{
  "n_experts": 6,
  "experts_per_token": 1,
  "moe_layers": [2, 3, 4, 5, 6, 7],
  "routed_scale": 2.0,
  "optimizer": "muon_variant",
  "beta1": 0.95
}
Below are experts of layer 2 (counted from 0) of a mixture-of-experts language model. Rows are named router (the router's row for the expert), gate (a neuron's input weights, with its number), up (a neuron's input weights, with its number) and show model dimensions 64-127. Each number is 128 + 32 x the weight over its row's rms, rounded and kept within 0 to 255. Numbers have three digits each.
After each expert's rows: a language model's description of what the expert responds to; "mostly gets" lists some tokens that are sent to it at least half of the time. This comes from a sample of Wikipedia text that the model never trained on.

# expert 1
router:161098113123097173154156119113143157132128117142103165081185146108157115076120204155146140078104080123134178119144157156169124138102138114132175134166163122160170136094184100123114101079131121
gate0:090072117062094134151163114128150115153067137066162067145207086135169139111160087161142112119120080132125114152115168102141114112155042117153134129160141086141168109101135108128089106101104157
up0:124126156107148151132139118119107111144142151054142163130146118097149107130114166138123121147105124103109120105138125065179161109132167110186123106069155209088136203122158133149159176171094124
gate1:142152138136132138077123089098145107115137078128185128061129174059148191157120117140145132096127113098173118165160026153138081193073162101106139202101130093053112124149113092176163126151187158
up1:105198101129153112188076205107156126101116181191103104068119160085095167088089145130091133155153113113114173211056142129174122160124138105170078112114121095079157137107135137116134135106101135
gate2:130138177102108151095187186076170136191075148133123194137118131092182123116117117168141197146111156112143101098133092171124112167173112140134174132109166151137084114181151159069118107130094102
up2:104189125070133097130127074115131119179124123116063127121151128136138125139112178093172125139068121136105159119115098106167108126131172162136074108087132170100097095136161160165137128099119091
Sentence-final periods and commas in prose, plus capitalized name pieces and place or nationality words like American, York, States, Street.
mostly gets: " American", " York", " States", " British", " German", "\"."

# expert 5
router:141147123056179124137091108143129141109139126134165133176120114139108189142112073117108138098106148083180115151125131127115097134108133095154098081094139113151123084091147119092114126152138124
gate0:149081139159177116094106155083094114134087076114138077128184127114135120108096161101124068181153065077171152043084175058170092144114133120103097064152170135171102158174087105111148120183141118
up0:119112136063080185061094108140122133135086128089121116126132107119112165155127141112117171122172197157152084112140136133126151105070126127165089139141132150078111129156155137119070192086117160
gate1:128168142133177143119127121116183078105092165106136132166132086146135122117115146131134195109063142112159106143126161181145089113088144148144175107082111133144169161103142106080147118145074102
up1:133097153142102149092175159171074126060179101128071110110173104092104166134142155121123122158155139110114140145143087102138124151152097099134114150096149094119073081115142143154130140140151089
gate2:138139133106133102164087109154129183085102178149113142113113129135106126115139150068092088197097072173130187159217120061101102150153136136130101155124129149173138111148132089125106118056095176
up2:147186161054128125151157052199126079178138136115112104114129142135139111112119076054123153142131092133120106153121093116096148137097135189113123137121169074175172083070060090123195135123115151
Short letter fragments in the middle of longer or uncommon words and names, such as f in sulfur, br in Celebrity, ci in excitement.
mostly gets: "f", "c", "lo", "ac", "ci", "di"

# expert 0
router:161148070170148081085106106126126125122108076100157098105080128123167095172135142117121142143133167187124117155116110125104123084149142105107144095159065114077139138149112135157153118114168171
gate0:065104153179127126144144125107091123123174109092153125161172079091119094058094137075078080047159122133095123169104113142115055107128126103140160171106201122121161056188117091108118071132145105
up0:166142101159106101156077118126174135146062112132128097099104115122057122151126128164092168120106187127156118106129137109126212170092138157129072106114118090101128116101078140166078139131110163
gate1:130147135130134157121084128173134135087123154085130139125136153153138133181110157141095117049158105122100161150127093144119026148205092051169093110175147083166123117144122143155137152115125107
up1:141118096164149148110132101140126085083099140100182145130120081195095139109146146074135145114105147167127062095097151124113068165151145089129130159177112096150174091151166144083138099092166124
gate2:091111120085103123120131090139162170153099082143176131179113139097161085106164163127105125097130133192204164124099103146090135120128124114113160169172098164190144156157101137171108097143157056
up2:046147108144108103055136125154141148119105113109082053117089135137117091141158128115148136122126064143120161080124109138128136153160135157179122133105067138157134142216142143122167191149162124
Function words inside running sentences, such as prepositions, articles, possessive pronouns and connectives like the, into, its, However, with.
mostly gets: " its", " his", " him", " into", " through", " their"

# expert 3
router:100126129141180114154106109139102147132139149109151056136149137157099072171166143127141133197120116156074080119136100103141144104112126174120110187162116097115117163100088146150135153154137110
gate0:161100147101079137148158159140137131135104151156100125099129077142233139104124134049068114170165151176096119099121118120161200121088130119127168153139122189141132124092143113190129128156089142
up0:165136201149070101110149112145105069151170141115113180126096135085160128110137072163146082174133122157149135077115111186087126176131121141084142139140139138082072132146106116172192153083124175
gate1:139196100155199160177118090120115161073158161145140135162122141168131153101169129136094125122111115128158149134189163145115137177100145111178074141142128143077061070150081127191204092097161123
up1:085154109135097134080141132099073096107156137120130149121083072125081169226141115092123150104119143109083066183073153167146149134106202172150142115195178176118123096096138213139119153137161127
gate2:118188065091139146099114119099171194137125192172140127144063077162125099154145127105154152127195114153134191059094141132116154094107144153146161167092103125084094135134123146119129136124117133
up2:128116173089141132139102169186177122071148058138158158124131166161128104136124138096095158138081111135105158117133162119115141118111169134062147148153124122080107135200135149141133133110091073
Suffixes and endings right after a word stem, like plural s, -ation, -ity, ing, plus of after nouns and nouns like son, game.
mostly gets: " main", " son", " daughter", " field", " material", " structure"

# expert 4
router:102098160117089153136119141093167087130146137184090181137099120113080135083123106166086091096109090136121086113075162093103113119120049155115101125102153132094128105145140050137101132132080133
gate0:114114134138053145117147133060151145148141089139174174166156137138188111136094141138130062110141119135128093116093170112143079144200087097133122113102193191160161140158135126152140137162133142
up0:132160158127132146115087138171206129146161194142164125103123144068210119149145138161113093119083108137104104141101166128127141163124089063076164147096220140166134179176140127145085097130129098
gate1:122165173069150130090135145103101110065091096102121088124166136146080152099128145168137080133081122099120088104110140148148086162094180208139131149111157092169109201136047132147151132129109134
up1:128112115138063109093105101168067140170155137110107101138172156168132107144177178138171125132094117045174063151177148128078123103111144144083129119130179063116201086154092157142153153106139170
gate2:102114066142147194122171136105125078150095170185160130142161168108123085212140105110171141161087125127144096151130082155144169151150106147140085161173097134133152138171128072109131071151112152
up2:136124136126156114125139119170155199098099061111152143133085111126170066148156164075079136079127128127192111148111157107146092086123152103091147160203164123145137111152142129134121108132095127
Pipe separators, spaces, digits and month names inside tables and sports statistics, such as |, ;, January, 3–0.
mostly gets: "---|---|---|---|", " January", " September", " February", " October", " December"